Experts of a small language model: vocabulary 8192, 657M tokens.
Below are experts of layer 3 (counted from 0) of a mixture-of-experts language model. Rows are named router (the router's row for the expert), gate (a neuron's input weights, with its number), up (a neuron's input weights, with its number), down (a neuron's output weights, with its number) and show model dimensions 112-223. Each number is 500 + 25 x the weight over its row's rms, rounded and kept within 0 to 999. Numbers have three digits each.
Before each expert's rows: "comes before" lists some tokens at least twice as common just after its tokens as in all text; "comes after" lists some tokens at least twice as common just before its tokens as in all text. This comes from a sample of Wikipedia text that the model never trained on. Tokens count by the router's weight.

# expert 17
comes before: " ·", " Qualification", " L", " Prom", " GF", " John"
comes after: " St", " Pts", " D", " Dr", ",", " |"
router:532491527524488471466524474494524477468521519465468500468507532473474494534513456464541485481469517509497476465499475474483465501540506473465529496534480503533511530493535519520525459508472524497515459538457464531468530486521473467496482475471503465486532488462536539501460496539530515476536528492461532490507495496512487525522465496495
gate0:542466516515456485537486543444502551529457516446518504513478543474464503500490491518482483486498489511493497495514479488434488526500480513515486515495489533510477490489478494512487501448505498487490482518476469507489546481505524516511517474487502519477520461548511496442512480509465496473557475480472524511497484501490533517483501469507
up0:482504502511508488486454506490503480492497476511480505489484478495539475502473467475543509510482535484546489546549541467553500517500490500574503515482495507473490497506478524466473475496495494526522528462472454496549488489540472548458518504523501490506450461475497549502473490511433490486515524532531501477456509520537497508453515526525
down0:493514502501489546509514502479517521501510490529501498513528522508508511507526489507504528477559520517458512480486456491477532469511486482533470536489484500511500527521509493517484519481484516494465527534518497498536512508499522522492495528534423522511454505476510524458506513507485474496476443451523505479536467474504457515495501487521

# expert 0
comes before: " of", ",", " in", " was", " to", "."
comes after: " the", " a", " The", "'s", " his", " this"
router:496485553512497490509496491527533478475502506439439482492476522500510502497478480438542495499483532505505512506519494461474439515527510485472538494502505493557480515495512514500497459484435536474505480543504495522527487530537489454504478462494477433475493515477511518491473477529504503499531528502465511489496480491507527511497479465479
gate0:517562514508468486485532547490511458521553506525534522519460519521466507509474491491485498485505475494565468477474517553506564476493496533522460519509510514459477525450504502519486451473486451538468502519488512507484529473502494466499533473503480505490503505498499495469528499520509505474488500509490555504491469495513491550475509450493
up0:496554522489487481534479494535531531451509531486531420498528487503469508519452454485477472523500543522489536497498483455507509456510453470512506516475462502475524519512473475476481512445515479493517527547490512500515498478521502511483494515496503507512473492505483539501482485476511512470493534505523451513501499480508546483492489506510
down0:517551487486535507473477506531492503490508457533521463480444486531480476510490472508517491508516518482479491532515501577507511501535492488509522494531502479519516476511527478513472474543490516474521517515540478510519474499474490529476521505484509553470487488467487551471473494462501478489489505450509504509549507500499503448482502515534

# expert 33
comes before: ".", " of", ",", " and", " II", ".\n\n"
comes after: " the", " U", " World", "th", " Civil", " United"
router:518507564511510498497546489511548487478527497454487520471481529501491504504477481480512491488498541475519518482508494475501440481480516496474542484492479488551506521490499533525514480488443552482516457541480484530515482499514472495509465466492474464488514537470509513488486478528494498488534522482471530521480473471474499500523481470487
gate0:458504496475490493434461496502544474537478551501472463509457479458508503483511520504457514518526513507513546503487518471471526492477511501497455508526531486511532497470541489470488471506500458517493508488511525472504531540525494490508479535480508492456448478465500524492485502459539528502507494532514534498506515525551499494542504495462
up0:472529486488502521476482494522495484507481538525460422500473469471480515524500493477480498503508508528513542476493528481478547505496520535521516496491502495501514513494529496536494489506507488464520477503553545483481489536503473518450450505503516480475479510441474503507447490447497539491532518519492509464481543490515490495523522547505
down0:489465508490461490511571546457488518492455493499495509482486465519515509485498465482500496493487487475467442517519505564502463533508482547506479494535477503483480512497504509497495464489457514535519508517552504497499468457480539492518519523428465528498495501448504523499477515511516497483482485499505502499490488535508486476512496542508

# expert 14
comes before: " ", " Candidate", " \"", " MF", " —", " DF"
comes after: ")", "1", "2", "0", " Party", "3"
router:532491555500483473476500469521551494473510510495486505475511537499489505509515462480495476488414520487508515483513480505487456491511495480493523503497502506516490491495514502488547498502447609512521494508475490506487506488508477462518487462467501499473519511474540492510483485504516496487517515493495506482508504489509488509507460503483
gate0:480516476485490497483504560487527511470516481456516542437480456480510494487508478538541462464506464488507466529493516500534499464517521522507499426518475534516511487523526501481542482488463468516472536527535513521517521505473473493508480494499487529484500503507476506526488488482526491494504512458501513509480542518500554517517499530485
up0:515529517565490501495513513473464499510495491539484442512510459494494440490501533531502492472511491491481437489488547474485514501449479507514508459501512556475495502484487526471499494489536475504539547520510467474541522512492499507490504518478511510530558542508463465537494464509476518449511500521510490523476480498498466562441521586455
down0:506507504500449559487459473563507534494515515531513530540499500514458557520497454497537502481518462478523514459515447492493521495497493466493548505501492485460477490483484521524534495487530524481522453504483515553497495528553505468473464515509477483494486455528524475499492507475517511488463521500480484497489474540522494483509462491526

# expert 53
comes before: ":", "==\n", "\n", " also", " /", " ==\n"
comes after: "-", "==", "\n\n", " •", " (", " Binomial"
router:522505559522511456477484465516570483489513494455441504499508522511484503511514485454511481472485551494482511474505503456471435497505492471458507492514488484529507530495522521478521472487489530508497481513474508553497497479500462477531470463496511420507481458486511462497495504548536506498547528491454537496496492498502507511489467466486
gate0:539470538490479503504531514505519510474499468508531525516484494492486477486550466506502483504513528468526492541478487476446478487520477509485486469505498493486480478519534467504483466504495488558458510536526512504529458505529466506474474536504498494520473466461511532528485457498497522472537512519519508482496505471493510502494500484533
up0:562520474511486521525480461477496486427478504477515512551481494461529487468523457513497481468504512517459499482479491484454528489514514494493524455484497486526487502484514466479512519520499476493457517532516486475529493492515527454516506525521496520540486484487480484539468452504502472448489501509488497505522555481492511484509523464488
down0:484492530485495512499506490507525495498515454504487498476499491559486504533536499480496480505527491529534528535467492508511514506530565459526502468518514487473482512445539490517504522505493522524469498509519491529511476492502495507483513508487487516558488462459479472495532508473489507458491484469487540521486519510530512550503454488482

# expert 35
comes before: "1", " |\n", "2", " |", "3", "0"
comes after: " |", ";", ":", " /", " –", ");"
router:529508533513481466473523461513513494493509493450453494494515523485478514522484444477554477484429512504492512474497469494484427487509517459466490492504491489525510535480553506506502469496447548493498468529467492559492494488495489478498481471458516459469522505492524502516476508517535521485586508512504510493499509488513498510542466477506
gate0:514509506480471512552483514461520483479495504466505475474524500514484531529508474505502463425534501502475450493469494512495511527472491477537464535489499485505489489450471510501507454473498481487526475478559509480516496423486466470537505496506442502498502507482536508514512528472520495525522471507488474498484568458507484509492498559485
up0:471483457499468520536506492469522512483489502448503488518566512515498526495511446498475511459493494498461500451480496500482518462430502496524455510452501472505478500445477528528470512504516510496500483466529465477523530503488468493510487512499488487480493510483543518490486525498521527545494493487504536512506537485521489494480517506490
down0:502503514510508494523542501504478513493540526549505550483482485531549539516459520469510487488484543490511502508488472481504501477562484497480509525463479493520512506497492495474455502526488483483518493498458527513513537521513524462490497469488507492481485512519471459521533510459485498506458518476496474528484514519517566490479507466545

# expert 22
comes before: ",", "\n", " City", " States", " University", "'s"
comes after: " New", ",", " South", " North", " United", " the"
router:506486536529525468496503454503531469483512503434485469456474515492487493526514511447501485507485526491509525449517500474473485488485490478448498479474494481536505502529549499520524494483505572493501442505465494543501499500507487500487508480456500477510522528488522488512481493519541492494505551506499530526494466503489503494529454505520
gate0:504514468505518498468500513508502538462526501471488490506523455450481511469506476492461533463493495510502473560525475500509524508482520523500506500499466486486508526505520497467521503542506497517472481437481492438532531504561475500487514457478529496507514487491511480493464496477538491478493510504534510506542495577480497497531492498491
up0:521521514475535515525511500480482507498471503515505482412514507500476499503551482533477458457499465488458515507504483499501500488466502524466513558469521535517487545480493481473488462488524475534492502473517491435521529458517482483485515459472499555487512497532476501500517460489545454496492485516545481538539443552512531488510507541499
down0:554489492500508528529456495514508501468483527483489523499518494494524502488519493520536551503501562454528516507500489511513510454500515523498453495470513484536501503514494482537461476521511517485555544485509488498503480518478499455471480488534483496504466499494463438520489528509536512543504526475478498524518480442511503520506531494530

# expert 18
comes before: " |", ":", "\n", " in", " |\n", ".\n\n"
comes after: "|", " |", " the", " World", " first", " League"
router:505506526517493481479504488502527501451482494449450517503497528516506482509523498459531472508470509489499514479510487478477442501524501478489526501524476490545498508510556521481521449467476551494505468525527490517510522488492487444516503444476516415464539488484511477474483472531516486503540532493464514495502516507499517541511426485499
gate8:516513456503487472484501474458486556501459497490548464539458507488460500518498503482478464506504485477482507472518525487493502491514496546443483505506501477483502511464513480516521526499508495500509506525531523488487481522516466494483454491496525478568510484496494477469475460502487542464511468504512493488519484512495468544529527502479
up8:419492496502518508492489476507520490518490500512508485489485466479479505498501504521521554514504510471494544481496475490527498517493441489540538476514489537454516533509458538517525517491434472510500495531539447496526539479494502513515447487491499494475488521506510467472513487543494491484511490460497485527522470488516478484524509489450
down8:490486499481524456540452485497519461459454526460476461515503490510494494485511548550497557501453506459482478501484510498460517526490535511540544517503518507483487502521474481472506503503514514489504475499500500548498524525502502518519491499503496478433520529487487500448502518513508505496502528503452423526518470489496479481526494473468

# expert 50
comes before: " ", " N", " species", " Authority", " He", "ancy"
comes after: " |\n", "\n", " |", ".", ")\n", " is"
router:532490527523488470465524473494524477468520519464468501469508532473472492535513455463541486481469518510496476466499476474483465503540506473464529495533481503534512530494536520519525460508471524497515458540458464530467529487520473465498483476471503465486533488463537539501461496539530516476536527492462532490506496496512487524522465497494
gate0:502493515539524528501493445538507527500500494458510508453540506468481505538528476508510537460467485494535499504514480464490516500489470461508491503472486470547516481513493539514477479496477459499501487481522502502448518501473503471521466520479437519482510516430533523486499503523536507472484496488441528491489481508493494530513497494478
up0:529515513492510519478462482541552510502513499443457471523487525441486475518516513492475501491514476483500554509506488506503483500480500530519497466482471529548437567466504479534535520492464542498482504476525472485514547502498530477493480495511510529511511484503476477498486503493496501490511511474469532490478493517521519456533520473528
down0:467475480486488479520539461519488490530512516511487508528501492501438552507508459486499473515477513531536537477492500517516510524476510493499508487464483500462537491516456458536447520481447471525498454557486492502497489490553531466493505487518505509509494494485449491497519510491517525520528518505511498517530447487481489499527501486469

# expert 37
comes before: "20", "19", "18", "17", "10", "14"
comes after: "|", " ", " in", " January", " October", " March"
router:512514517519498452480507489525498509485509493454444502502503525493482491510501456481557477495467492502511506490499455500493462517507493474470494479485487496522490538505540497501502480505459562495508428532455483561489497481486474461508487446446508443504519503480551498497486510523538512497529528506498515497498496504518497508503479476474
gate0:469466484506549506500517482473529518504497476481533555522464510507499527497513512497536515486499496482488465506480479524500485517495512510559463455533500526463546498487517516533507480491546464510511472527460504481491540483464524488482534460474511458496513516529546503524517533487516443456521497498486498520497539480497556508465456521475
up0:509517517517495536497486507543499510522460541525506476564497486500492553475479524508513516458490507480535517470472506531519523527510473480459498509530486466487516479527515517482503505479505456483450453502523550475513507449516488484472503518485508509512490527452523460506500506532493517492500436534510481535542494487509572467473462530484
down0:473474499495530519435457464511486537471467505494558445492487474504460500525492556490500503505487498487504505480488492531567506505534482474475507474508510485496486485491473502481528526482525425502474456505523528473475500497532495460458452483478499530560496488522492472517452467519498482468505494507553526530505497525502535508492480538506

# expert 55
comes before: " ", ";", " be", " —", "IN", "%"
comes after: "0", " |", "\n", ".", ";", "1"
router:533491526524488471465525473493524477468520519464467501469507533473473494534513456464542486481469518509498476465498475475482465501540506473466530495534481502533512530494535520519525460508471524498515459539458463530468530487521473467497483474471503465486532488462536540501461496539530515476536528491461532490507495495512487524521465497495
gate8:527482493543527506537517524511502526522467470476515430513520494489488500549532515500472510451474518477510526451514502526505463491511491536471520473459504523491503486541498496496504476511500506505478443497542519488522494486494481491502511506509481494551503522485519505509488520538534492481464476480507472491496510519497518521514479443483
up8:491497515480490517505500499555503509519484510504485512450509544492514492547495525467494536472512483501510479518475537528487519444453504527472492463495459533502510551515450499529503530489509502542510538490500499475460495510544485504478494471508462537503503459529532483496493524501487505536521503490476546483454519499465472487519505521483
down8:515517511514516474482530505477449521539500498478544473497474494469472518498520457509499480517494495467522504501465476474525513483529486499486518516493485494506512509511467469487470497499497447478502480485493487503444469448538480507500524481463474508449559479525468497525453494482549481466542515462495519513495505472489555518540491541467

# expert 27
comes before: "ed", " to", "ing", " of", " the", "ly"
comes after: " to", " in", " w", " In", " not", " on"
router:520500532493540482515471504491506471482528531452445511484478540441504479503486499455517500472471511499521476513531506450462443470531494497477502525495476519539499522460523507522529438477477538516504483504498510519518496518516479480533517467471513436463523527481519512471486500508532517517543529513494512488516503528490519515508476481495
gate0:491545480518477470506437513515506471512527530511491505513494476495515459496522517442480461487503491514474524524533508495516523485496505519536498492475541497485492528455492461487526473492502498459429514493496437491468531447505535442508533528459517560459458474482539508542503530550518518490539513505503506503474488505491512471505494507507
up0:521509472473512526512489505501517519493497490448451533488536527527437489519516471470543474499481515543538505512504531484515507512488481514532522517510515496499526541515451513542504505489513497505470492493489510521578564493503481517550481511537507537541488505492466451475490505513489494480528502492553481518515496485517500542428503493505
down0:497527475484484515488491481499486535556496485516518500529485481514475500496527546502498486477505587518443475484477494484489469514511511460496533476539487518480536496471520466479502514489494530536525505506512519527491474509506527488541479513499496525491502501518513518532464495510477520461514493564490512525499497518487534499519487514493